python train.py --n_layer=13 --activation="gelu" --moe_layers=[0, 1, 2, 3, 4, 5, 6, 7, 8, 9, 10, 11, 12] --balance_loss=0.000229 --n_kv_head=6 --tie_embeddings=true --init_std_o=0.0 --init_std_down=0.0 --beta1=0.95 --warmup_steps=211 --seq_len=1024 --doc_mask=true
Below are experts of layer 10 (counted from 0) of a mixture-of-experts language model. Rows are named router (the router's row for the expert), up (a neuron's input weights, with its number), down (a neuron's output weights, with its number) and show model dimensions 0-127. Each number is 128 + 24 x the weight over its row's rms, rounded and kept within 0 to 255. Numbers have three digits each.
After each expert's rows: "mostly gets" lists some tokens that are sent to it at least half of the time; "raises" lists some tokens whose logits its average output raises strongly, later layers aside. This comes from a sample of Wikipedia text that the model never trained on.

# expert 27
router:144138089163105148163106130123164152068145125118196121138110126140165144105107101137053114154104167143082126102098159148116164082139161136106117133089146131107116119129145113095104115123093157131065149119138118153165159149125139087158090160120130103133135143132134171116155173164114117167110087104102147108117115075129159121153115106124163118131137096111111116138175127130130134140115
up2:180140154126120168145131118169130126154136131093155168118137151165125113122146126109152142129156131148131181170137123115093137097080110095120128105140120115126083151096162133074110122165090109145160062118094154119084157118105139111107122137122114108127120119153106149123137122083188140139077093119182098134164085143116111135123124133128128169145111133135167154163153179095099119120147
down2:158125092071114112123146116112160148114083175127152129143112115083074133131093119129145115171119142135137107124107116122154135131158092129151134117173171142132143103138116100116110158101107138118095121040103150099168128121088122105124146133153159144139163115106090138094129135146111101122137123110115147120142135111136148129161120137129109154093141131125135176126121129142138125139153
up3:168114165124141122164126139095091098171159117121118166106115160091161119125152119108099136135142112134129148150139102145132151096136125117130153138096101140119122113100115142139145123108116105131087065131123108096123126162111131106140117086166130140178103130120138119127143125141129119127147108119120114129098111162143126141127106121109127120131124147140068136097117120116153123130144
down3:168107147132155080115132107130132156086114123071112153099144166123125101098179162152142124146171146162138124165131092128101124112091152115155127144147131083158138103104090137138141098088172139169134112079128133147163138099158095138082153169071128127126085160160131125168084127140160156101125171121125139105160140145104154150133116138093119122098112146120149149096125191081123102119099
up4:142099103131128085154174113088111141145140122096170162139153129114124139094176098117150105105144119106125136140144135092134110140142151116121129112134123086163144144152125122135144188146136111129120153119122105153132121092105158111159137086105126131153117134113118107120161146112145127116121132159113153137143113117155166140161137164108141133177153083163153159166112148099133122112107
down4:093131164109142119130104153131137160106148115088114099157139112141144108133101124105138146132136173145097114126152127165137131148143090153153105102134170165097138175129101112144123134087153132150094114073098147117115104155124134147134138149153112128116136079148086169089112135143107123151130148113151131097171168094106119116117111170134124122115132106117123173101158136121114119136122
up5:077156191112159126116155161113145097145112172156088143147130125115106108115142142122088127097128131142115089155170142125088139134086081066141130113129144139149084138162169130149133081101178117130134143130114110144123140152153118129129120125138136136127155113105133148125154093100167133101149096114133118139093147117165115133101098080164150088180162157124111131134134088143128139118080
down5:145178136125086118124100106131073119102163130093139132145147080125098121114120129117120097118130095108108138127157098147155104127133161118085114159100146135136155119111123148110143140172142136138111108155113140171136139121122133148186105121115143101104125096165163142138135116114139105129139125114110141147104148125150102158131136129099053166126173139150117146124098122122114099107161
up6:121129169089103142145138114124128098124163148154151145086114117147122062134114130120148179060149124113117135141171156110131106144181110120158139106155120143134143146147109141109110123143140103096153131146125087113080123147119114147128129122135175119128124141155203071125139091162112129162122178135130111102133117156140122138154097112134129098157091121167122149135115103120122105145103
down6:131130150119071131086112149103134188140104129092137118153122099103130139129124094156079129128124131117097109097140140137108102162125131130151144165119107138117125152109078078128123119153137107123180125097100114134109117135178165101092164112103144123127103113144158149100151135110135154084136119141126096134159113138150123119169157146149132115138109130152147191124119157078141119140177
mostly gets: "have ", "made ", "released ", "took ", "has ", "played "
raises: "in ", "on ", "to ", "under ", "with ", "the "

# expert 18
router:166133092142112127090129105135068115109045140135175143182146128092125154099059099145080186138121148132103076119147097120143081093125169103104122180131126118154171135133155162120144129112124132115121114083132083158206163129097109093182151101121116111153148122136166116134143134100180097149115094167121109129126132109124104120126122122126156121120163137147146096158120179122153125123152
up2:118116140181144126144189112104188148205128182112088090168127130142172135133106130089101132108114154160102161119102132108146129200091154134104135145135133119122139133125125144130106159106101160103140146113160127117107122122173107126123120102125111128135109174112120132146167109111111138116161119149092102151123175156127115125196124138143127148107114096103121179157144115116150122119140
down2:143114111092169114099107146100118093091132080133176143101137118131134137143087141109111135154145136122173143154171103094111126097142138150180110215129114125145113156137175162116149152121123102149131113052123120112130125159120147145098141122144114142124136121124128084114080127136133125119109117095154160138163151143116132135118178119134128109140137154099116130156174119138071121109133
up3:143171093163104111134119107101130152149139120096138100150154136096140143175132097096109129172156094103137109105139127150153129101083127121092108155105103084064134090115101110107158145107136104120127136137124094106098084077124099138109143137075120085081109098144084129127171162133146085166150130118134131142104151134135124132163162169114155100152164134131146125123108132089141093133121
down3:153121125110133109129103110176120112096131113132148117150134132147153144084073109096137130126135160143151148143122109128103118105116118107123150184110137135145114132099169126123075105128124108112121136119140154101121157156107127132161130123176141156088152177099147144152122141159126149134116153133106142132090139109181146114127152108100182110115129145132130157096100138159126154151112
up4:106164153135135095145103149158115142139142131158133128150086127144118124132091158151116130102173097094168134133145122145107100155152115202119093134128090141157086108120141123137087143113114110138145151119145159162102126123097161165094110120120120151118073155125148132126127141096141091125115136144121138137108105081143139111187110156106112077088131184186126146114122143149161136167109
down4:168099102120124141093125095148174112134140124158117147101122120112109141125141132106134155126091121131140113161123075099114119152133132122144143119090120115146125087074114133137081120138114153129139135159173096098125119102153113123145181098103133141147122065132134123127117140169132144142124098145149140110187157138126091149136129082102117159119156162139153125128171138147095119109144
up5:129043158158150148133167112105098102174104145145102100103100139088124108156132119125138103118146090133141144124141134122109118164124128145162095103143138133132113115146126124117125126133160144097106093142148095112107119104138109137124114163135148146114069126070126135127090141148107169128129127109100107128099117170123107109112118120134174125160122114126154116150114133102156115081132
down5:132133111169160099144117141171150151140155135149123128134164114134126115126164151163080138134123142173158110117097138138133152133140142151129108119165133112103093133106162107152100120129120084087101152108116133096108126159111147110102109129142154115151154162163121105131131137163156138131121146102134130105101071139111141159094140158122126135131101159136173148142148132130101142142144
up6:140128108137117170123123152152152145137134137120110079107140120119172147153115133110140123154090124138126134108178128104137119137178130150141104121055147123090154143125063138112112122109110130153106142140123139158101120108111157180144089110125148118088142094164129130140109133150122193108120097136133083144126131161152112147099148156134113129114090096139125163118127130128154102169156
down6:090135114155124152149090101093127110104119121124170109119143142146144100106119120114153114136096099138126119112178153147156111071134101125137077127138115116090155166166123140141065141154131089129172148071089142125076131128114137170145129182127146160106128113153139117142124153092090122168128106175151123162107159132109130132144107136110105125121178113121096119139088145090168144085171
mostly gets: "He ", "who ", "which ", "they ", "she ", "There "
raises: "The ", "In ", "At "

# expert 8
router:133127171133082121132143161137114164091123147135107128115104104109124118132149074161157146103160101108154120116147147130109129152129121134118123089140135139093098111110098079143136139114134127121129145231105102114159122125123124149080128060118160119107126075127119134151141088111106140168165135130138141119087138177117102130125159141141121132135103156146168133130109138116120135156109
up2:156114076119130132128129125106162104138139158148137143135207148122140179161133126159131127157094180117142130098122134131116122108093130133100128157133143124121121140125159093111122138092087107109095127149096185142104091107099162103117141135138135169125138128159141094119113140135116123117113162152114146130123145159107143104104122155112122118128076110146105113128108107130173126147096
down2:139108130129127167140134131158148114150132154076110174099147142126127129130167140136138099121145102137103096137135088128123149142118128100117134155121103127093118124160150124086153182116112112139095084112122110151139166132118101126146150096107117108119130133146124115116158122140142175085140133159143133078146140147148148166131120158139138168108129141182124172103163114133102085105126
up3:130208119153110118139102096122126105118178136139184088178122091117119123095110135156118132153133126131137114107135156145183109149097159112148120146136152171114127150158103121119129085136135126113130119135092184131114159116133142125116178140094133123107125165146147139095123136122084125071136147154158111115141134156095103131142129072109128086129119141146125107136142104106138135099111
down3:139133148145108115111151127154122113110132143122202140100120119142120148154115126156115177122117139134100131112120125101149131069131126126127130150093108118112141076100131140114134106125147128139139143119100138095083113118092190113155117146105123125092123128165110117131159124111141096112135128063126137096121143136103124136109148133177130131128123119122126099157094119127094106094175
up4:142125126117176154114096120094136120150107128120145103136121126105153141125115154159125123170072136115104162183152113136147133111131103130102123077141120138144104129113136121143120169103084123119090103126151119116184139122151131082161144124150101108159124112126154158101113147121104101112128119111145154130090082089102107146110095123146118106112145116149139170057127115102136158103142
down4:080118112108140109120129168105129113182138141158085108121143126130111135163094106124090160107147140099122091134111135122140128144089126169125098120121118153135163134169156123131154121139110124091118157142118139147144127140151108180140137168089152085130144095179090124112150159116139081136118135125143111138114119127107129134091123145141156151069118120164105135153109158095138166120144
up5:154121164151126107115173116128111134132105143134140122146114136097137117149139132103126116112149140161140114209143143124121128150141093090112150068117129145161139129117149121137121119183137151121152070105107146084120156117152124098129151138124136122146093157121140093153127107125086085165132086135160084156114137110157081121133117141138156050134125129123133150116168107125147099077138
down5:156135141145175134117139154155125131139094145133088119129139118120092111155154095101134176120144184090148167119153104140165104133123103123100136121122147158106140126135106111115140129153142146143128127166159161106121130148096144112109109171124210093120126105141090136110111137143164118186161142146090085168147120105118133122149113114123115072123125112092156129151129110114090142129181
up6:133098144138126128149121133092121087143104119152163108190160173139146145120110138097112158119147108099146133174140159140122124119131123156110110141128157120132131147152146070134109096092110162098073155123110103161103116131121141122146088096120095149159143137132151158124110115134101143150131118150172130108149114167152125102119124113092139141099138124168086147151110128176124144125096
down6:161093152136138131143071079126125078133132112124118116094146125125150134141142160122121167132095093084161118136121155128081159176114143145104107087169086093090153162142097137127109111117096126123121106119123135159134130161085146126153124109144093148135146136161124136123084123139116139117129151111091137158114144128145116091180152117105133181113090173109086144080097111109135116107092
mostly gets: "č", "ley", "ia", "ah", "ä", "ș"
raises: "-", ", ", ".", ". "

# expert 2
router:137144090111143133095119129151084148138098144195161148101153137107157122149147112161127139099115093137121114163140099195128130129090141162104110130106098118120147134097136123136141086065129118126118090139127141121129153129093115144129118124158125134151112122133092119140114122130129176105112149150147149145118141153084107128113147124132135144113099130156155144120170126147125122146162
up0:104173092178129104131171114112133155144131068098106133123167141096139131158093161144144129133119167066159117126162113111085128134106069145113145118169118111087139128146098142123126110174090123108088141134154137120137130143111143158149085116126138144111144106125117111077143108127133105118191116156140119116092122094137124098127108113124128176145121113126172127090087176129117107148146
down0:165091151144129087110131118125097139082099128092140132162120165102188163120122148111122151112114113146106165142152122147137126167098146161103124129094166107139167155112131138088144142153112178142092125065111171105141113108098163127137127121187127132134121119143121165114129139119152144127168145110121092106209142143106102101140102145110149108126116130154143135141127136107152065144099
up1:109163150119112152109145138143106147130147119123160124178143090132127101135096159111101173150177142106130125112151093151110130093148122116112146149178159123120091134146127144116108106098166070137123127155122146112142085087087136141128141081108148102107138140151143152125181120113151161104100130126151099126125086114134119131137088103155159124126120112139148101135171146135142129138121
down1:148098141129118147107158145145132131146181156157110100159146065140120103149086162158148141108156168177115146104110106128116076193103115118153147106086137134126169131166124134125146122148170105185159122134087109137166079155128157097134115086147079118130117099141127113141099108091122141140153160132168099105158109120159105112125141109160100143146168094108103128123112113172179117124078
up2:179143117131154160161122125086135123135143118118090133136154170147108103116127165161107122140121132165117168149127154112133149157115152110145127123091139102134098127104111117092132141159106135167110097131111088067164126152109116074160120135135096128123143170137183104135119132156168101116112143133109118090109079092131112118139150147090154156156138144153141121126129126065130148132138
down2:144105127122140129143123159084097105114144144130110127123097144135112111121104140150113164106131180134096151173112121116107169133124096167121113175121127104153136133097135143117104092151158133131154140111119166117105101136134119178121169061114146084094123155137168050179098123110150121152126090100144089142100134111139133152130119131096130096097151137127113174131121085124102123123131
up3:137121136150113145149134128141127116178118101133115145154152067090131121148136114146105142169126110109134119146153131137137153109096120107156106161166111113163120174160119125107183075139128105115172160144131133112140114154120177124146117138084113134160140125147145146129141141135152129138153111144086128136118092109136155150132139144118098131104134105073161125067133147121137156111112
down3:124140099115117141110116117105148120134165156120093093150126149160098133188143137132144105042124136162081113085137118157107172090161129119098083102099162139147098160144122127135151117167118139110098121121163122109088161156130142144157141116122083123091107122135138075114144138119176137141152112138109122160160118093148110130127119063132146105152158076119179112177128143127122135090165
up4:166109141175143140168146135136142165155135157123114107114095115145126121141127098141115111153102172112099130159130127076161108115114140125115120138142135198148098098163107108113127120125132143136143127131097124155114125161115169135157134120149130130140134107145150151147128113135159113086132091135098087132161148117138096176134090121110133124174121132122118123140141129122121135122164
down4:148144120152105126110099147119144118103110081123110125172151106089114161110094124118107128122137116123093106090171105112119107186118132148155083113138091128127134146172151136112139128147170132152107105149130145141129119134159132127151149146099134096101146175112113173173099132155124171123087114093161144140173127162142104127156131117101179118140120123130143120113134162110120145112153
mostly gets: "°", "′", "″", "_{", "\n  ", ","
raises: "E", "N ", "W", "E ", "S "

# expert 24
router:074167093114136140092106136145098105129171148164135110129184108121085096106142143141051161115141122135149126107104189128141137150085105140142127126172158141154120163140109119135142142129112131139149134193150142140094071164080151170164112137095155151186142143142144138157103165135114123146117133163118140163117136160135113138138132157135115120087113153134133113155120160097128143140183
up2:128148092144126154131131108119140124141109142102167124154103114114114148136107154138102118142096117080076112154123164119125093142144102136126150137115146111159126131141159122131134106127132113126071108148104068140128096106138121118096145105091116158151122088172118143141148144092099146093164111132156129105107156116127097163120109108125135118132149089137120148098128110135130154083110
down2:143150151158132149134115120150172114127130162152138165139170130166143108163145173130128149110135122153101116120108129111168107132094110109146117103186186108163142128121125123138114118137126128105134129118173102150100146137138138114107090139134108121145120129140131116113153135154124119076110126164086073127111168079079100167173116110146090088120095087138145078113114126142149136124098
up3:122140135132154149094137161143143136150174098124111115116145154128116112120103169139113123134157146129127095129095108153106112165124147125148119102162122113109119117177123109157172145080143149170100099151145127092132177157109128151115122123129108108132119131133192134120144154135123131125096094139118126145113186150100130172113139116153128099126127135133125122121162060161115078123148
down3:118135112141129112129128134124182094104114144129148141101165115142122125095191112122153105093113105107135115143173136119172137085122125093122143128129110162133105121120138118149092139092107134112175153147087141134135133123128083084157140156124172145139123152145143089138124104149105149136117150101120157098113110168122152130135148128090155111117142099063078120166100159158127128139131
up4:136114157115124114132141132125114128138127125119120167150119146089113143137112173071114080130124135161127129141083135140150106157154126101141223111129140110150117136118076103101167102126146128182085130141122122134120156157135101148133113124151094105131103171162133133133149100084142134111163101155117136126115143138130085093138134121093127131133147128132103101132143102182177133117110
down4:126128155139143149130123084101116100113138101102105118106175122130127106177125102191137111128104140121122155120126153132188095166150124128114137180140132141126112161144112094097093125128091103096108138090130125104051109143184142111198098117123110134172160121162151179112131124154105159134143126159163134103143136149160066163108161137115118142101107150119124117120107091144101151115074
up5:142144138160129142163138130132169168107126134128140097121128124140120083160104115101152137149131114133121134132154133116102137128147129137075157116103155145158142145137111153110155138149153162145123081094127078091135091107153176123139138127165186144119128181091070114113125108145132128118132145163126086070128133135134134066135138098100139127142091119092096108112118102105132100081148
down5:146146126107103123134117122160113163158085127151117133109178118117096118123128141139126107126135144121118100104129144109131140119097155129112135135126109103093140115186088139173083128170138122119133123163170146179144132129117107116138156083127090113107141128127125122109106168146112126127145104117139141093123116155159134123150143157120141119125136106115142170123095146142142118172153
up6:159097142133109089115120113135137144164112107147130120145141183113110124110136163147181097183123099173102075156118112124120108144125086152113143105093110123147119141102157159126137131126124125100141096145101132117134146111126112120111129152083162085122128134123131134147125109117128119159098091128150141111129150136095116148102133090122133117142098145164152143090111134123119141132052
down6:140122143116143146097113140153127131096141111097126174129131132147136139129180107108131091135156151115141182164134137144100128063118134154124145169130162119145105099103095135136095109136177124118133167157139144128123148121134152115162158120110106129111145137149093072081125091091145102131132135124128151102135118128111133119177142121169163102123110174139139121156148152146088133106096
mostly gets: "October ", "August ", "November ", "January ", "December ", "June "
raises: "and ", "& ", "or "

# expert 21
router:145107119124111125141175121152110140115098102129175118128106138151157087159141127110151140141122085097134117176162124107145133099145141144132090153143107097098117126123140120133147115134163105127111114120106071161121094121134108145128131130099099109145129131121122128136099072101111123093171150110128185124107143159135113123097145148113170137100162069097117177118119085131108161100147
up0:146174143142154144132075099132109091127131123131131145120162122077115120118129151124103111133124152140129169126113133131155113132157114129119156154131139151123107102122103129139111132137154135083134167125124133128136110145149162110167124100116124150179140150165142199119141140128158120180144132146119100135122122063120124106121166107154139126143143113150128103140136132106141160106141
down0:132139128137156093090150118169137145149155099156113129104108143129141099167161139132161120145130108149143155150131094034112121150113133145149121135142156138168091121124136104116121127143131137070175093098170142159105133118150116109105076144117145143123128125122098102154164139125105128120138132118117133126121112156150132165089117155119189138159138148101126121151134072091077145108089
up1:104141116189116157117085119129104154130145160099129141096127110165112159134080132166112084119159153106128146151169101167142116157142152107119140123162140114131106114151126141092105157138128154113131131144083115146139148153114091116130147114105129170133169122113139134116143129164112115142133100114177119086136152108115153100130097136103105124119127119122166155155151130152136139149159
down1:145126142110145122129131112096141154125134161110092133104144127170117136126109162153098118185102141127137130125142098118115146107100123137169142121142111145116151161115098141104129143132111123139097180116110096128101135110101125119092113142103127186112155117133146091115121133143091122114112105097146117135139142129108149118138094104132146144146146112176100134111154135166119103073146
up2:125135119128173139109128105104156160125146142104148143159143109146152138138090131098090153200170115159142125124117088173130110115122153136100152160064134119117135132156128150082130111113100140128119158132148152125126123117173111127123110096138125140134129106113111117148125142166183132091091117132176092099106109121132133135153136103151122138157112129125128124100137070126159137117114
down2:106131125174128108148126122143137117084180103126122126138134157138147172092126147123146107110141126113149115114130114137120147072114138107132166164128107141133124115140102146108078141153133137103174166150153148175110160129146111141103131099086139075142129140144154137136134131136160147140144107088155083147161126115103138126097145124106096134126139139129081112125128148121122102129116
up3:151144098150123085146121126119139116146110095158159120089130082120094134137115099132131142091147127106137150083105100139110138137135106124134148124168099060133119146137155126077140119097105101112104083139145122119120119098086132137110134148113150087148118133146111138152138187139135148140112110128130147108127164116123149120142152138137169111143167163098121111101157112117091125149130
down3:142113098144136134139146084134094126124094159156112170136123118103116152169129126132110111132101129130173077110156138180143139137143117118159094189119106127094149124161123088135140150097098131176099143109141105147099084141140117103178116098124133170146095113097091134124125136153127176165120120122137146129139123109091139128133093137096113095122170146109122074150129116129144132092143
up4:169167144127125159142069135128100134117135166158144158140137131122125108142141135146147171122104174102148118104180147102103147181134100120120107117106120112124118094121146112122119105151128093169137150142110141110133083164154111149142151065148132106084104100148124111148083112139109119126125174123161098152118112143164132100161117154164135143106167152136117101147136143106104100088142
down4:124104125136127088126130125095101139133111120127136136088151119097119143186088096139098112113169080156154142126126106115141164162155128146111114174119144124154116133077130107144152175077143121150113140148183147114108149119112100178126132111137148154091093136120109121119128125141128162162132108141093124096115131084150102142159122106119118119132119091142187131129066144126103102117124
mostly gets: "idae", "Love ", "My ", "You ", "Me ", "Animalia"
raises: "G", "P", "S"

# expert 3
router:136109161112098102100131160115103140133183128106100162113139113126098152110155100159162149085120127103136171125166126095104146151146098153125115053138130130133143110086109128132134136150108105140080120255134119083172110103138105132088131132137158144083112116121143118133133094097125105119148149128126120131095110146156128132136154121134120156129125129139104133117105125084152099123131
up2:135115097159121165131107115117130139106130132143131126149133126147176175141119120088121067151117136130151132178130130130154071113131150118137121104109150103112100130106141125183165147146112128137112128086138132130100161146097117179099156148123157159099128178121145139084102142141140101078155091114113143121144094144153111104102129126137133094134102157102084120142106149137133144122146
down2:110121112103160078106099164125077143145144128159101110133135131122135157119154128134154130107156128117138072147113126103124170118127183122142150162108160178112118146151153163156149114176141131175116111108119119133130126105147135102119200116125136161124127091112148174166143096104161139100147169135156146120144159140164126154111091160111111102117121083110105125128147127130112177148105
up3:148164135122135133110162143125134110140140144077115133088097106140163106159140119084124133125164099151162160069157113103072113155103140146142152112150120126145160134138106156114117158136078134115122091145125115086130101142145095153093109155174160139157137143093129165151142162158134161114119143111155140106133150175182112116167127136101102106106145114118195129131119062136104107161116
down3:103192104122145147109145126120107161113129132128102139134126142124115116143166160115170124095148131148103121103122109113125136154142125116162100164123125110104101136122136096122132172173146135092155142168147091106120080096126168086120124114163088114138100119104119125132130126097112114136121122140141124132119115146140178097116129165134114129127139162138105153114160141114153125146098
up4:153180093118141142119190121156142142132146123114118116137133117108157156138127172154127099167142092096125149139130121104127135120148148127150116177156163112155122162160102107134160143114128188137094116103144146105114135128149121156155176076158124150155124154110140160081158127139132135116089149149111108172135053127112156157107147131155113137129130140109137114082134099156121097119142
down4:120136125115097101146127125120120121146117113162144104138104122119097159121139089130098136151170137071110126094140094135134152174092068110158127179050121156123156122098123127136121109124095127108100148162143134179165106132126103130094090128090149141112137092146115113154118140123127120088152151140096134111091141124135158134083092108134112175145147106148123090100166150083117148067134
up5:116155106135116187112100153073128112159132132158152145108158129113124142153119117118123174146081120123128140094132149115120132106095150135121126104129132135094161109105143087165120136162124144150117128099138132161124102122139115149113149142170150122123094119106103158095111117157105108129106133145088108153087158105129167115129120150158142104122123131130107119116168149109110113124143
down5:117142139118150137133104139140155090117109119113113108119158150134126112184111117191143093129128141103143159130120085124151159149146129160144087166119151096110126136160101119168142134137142132153113182134125144122159102171077138087125142118153097098116118148147091134110153143161140105143148144107129114105132156129112177102133090102102168118095125103114148086130129133122111109112104
up6:138158136104131108143135122146082145111133093087155138131138124126154163116130138126132116103047155123147103165137139130131138131107119124124134117114129105133145141099106077119146148101098132118119090145154094153134123106094094179113169149153120082141151145072103153119150125126128126147132116129145116140115085112106151112122128122093114117122130141138127143078179113150123132119143
down6:122163128146100118134159126090118128129132140140106139141110108159160133140126141125132125130126107145160160178121144129121159133130117151100168109099128137095132124142120116108179122125117158107148134149082201116110149124132115106077113140091087074162117109144143133188131129101109118148134121130114136089116089115101131146122141141168128127158151163112154143123147105146128133129113
mostly gets: "es", "States", "ers", "á", "India", "ia"
raises: ".", ", ", ". "

# expert 11
router:100101141120153168120118120110158142179146099101089089146139123155138127123100135135052100147172147097119109114137128123096156170125110131153117113157177141138121156109106137163132128138108099093096116210165145134088129144120111171148142067143141124152170103141101130138126140102136095103155155122135104174109126115159114139138172147122121103115142132156116088127130148137142100151104
up2:123202104118117117124081159172143124123115116135164123122109110086126105125166126174109099133112116117102134122133111155148138141112151132123093112154170124118137130130107094140151161135137116139079102142113150127118129065130116124111175124131131110151124114109157148119115150124161119135151088174138140145109118177160142143163104147106182115115105196103167119083154095135159139145143
down2:131112113106165143123126124133121137120088130083104102120123124123184168132164127099132159132123125148134105130117103100116115109098118160124136146132155136106132084128152093143187128121122113166116123110172104140124123127133080162091117112117121134100134096140130182142131138094124109124071100143140145068116126085144127144148101083092115100101144104177103105186142153131103161083116
up3:096132119100135088089077083095157131117107147131136174147117131128119109140078112101138157137162102134120148103103109136107106108152160101116111149132136103152118137090124166101106122129164142139124185102114149126154105128164168118131104103117190111143130132152172135137178124122099116133113153138096103151092155155131126103129120165142135140142136137161096119138166164140141138120125
down3:155158136095120111108137156149130171144067147062145168096094132110114175101077076129115122103132153125108115089121122067126093144126112141138152115111128121161145112180113142135132139175176156096126118123124116134127119095098089118114136175126112107160117132109113135132130052157145139148145126124133093118106178130117152134102083133119154109116105106098137160135102115125108115139111
up4:108116160147132152127121115093143149130118117116116165107123153166186127137110119107103140119118114147136155108138137144137101111138124091108128143036160131116159136115160089098138151110129148164081114106127161101166085132144112133137095130140176162121080118134142116157120158111148185106141169143115124128140128126110129103129162132143112144135143114142103133154109084082105089089133
down4:116148158140139149166181103130082116089121157142094102132103152109113147088191108109126095154184113124125132112133108153100142132121141134127080143106177069116136097111064146134098152079160143121108152106135128147114169146164128161093102096131134158112130084127133096132145104099131162129160153157101116104165149125121128112104126124148123150143122160137124125130140140114133080118126
up5:111147164117085116138138079120125118106140151106113101114110147127138119163108115120129120124092113152129105171120146139141109105137082121120148148133076127095181139129171164148149134079142162126120095112107136150115118151121084122147149126142157112084079126113101094155154139160157154133146173096115105133128127119136125089105081055153101129092133140115114133145109124113146129130164
down5:142100122088082163116116125137148116139131109137093129127098129094151117165167117125143164122137170136097074153150043111124108159130148114049135123071123132122100137147132134116148119099167089141137130144113118160116113189165065128138179137104112128152120084124130110113114093145124123075129160155161143096136127126098153140147118113128126161113117124147103155130149138124136138109095
up6:116158115105133116133107118110150117120088157131106143179150127152107103139117175182086129165104083138167188157114131143134099137123123096116133148128174190170119129108119157135073127113092128139132132118118147116138101125139123101127176116119129089109144128129106161140095117126105153145112111122075094109110120159178132139169136131138120122143112136108136132138139138162092150144118
down6:134096146162139144176119138135102107134115135124143135138178116158079138150139112146079124115131135129172137130130145116107092086127118088126116148106132110127146149114133140097166163092137100104113137162117105115145131152111140126145139143151089139163126115163110143116114125154130150119142134107116165141097131138129152109117138152151136110124142116124132119131121151144169141134103
mostly gets: "201", "199", "200", "202", "196", "198"
raises: "-", ", ", "/", ".", "–", "n"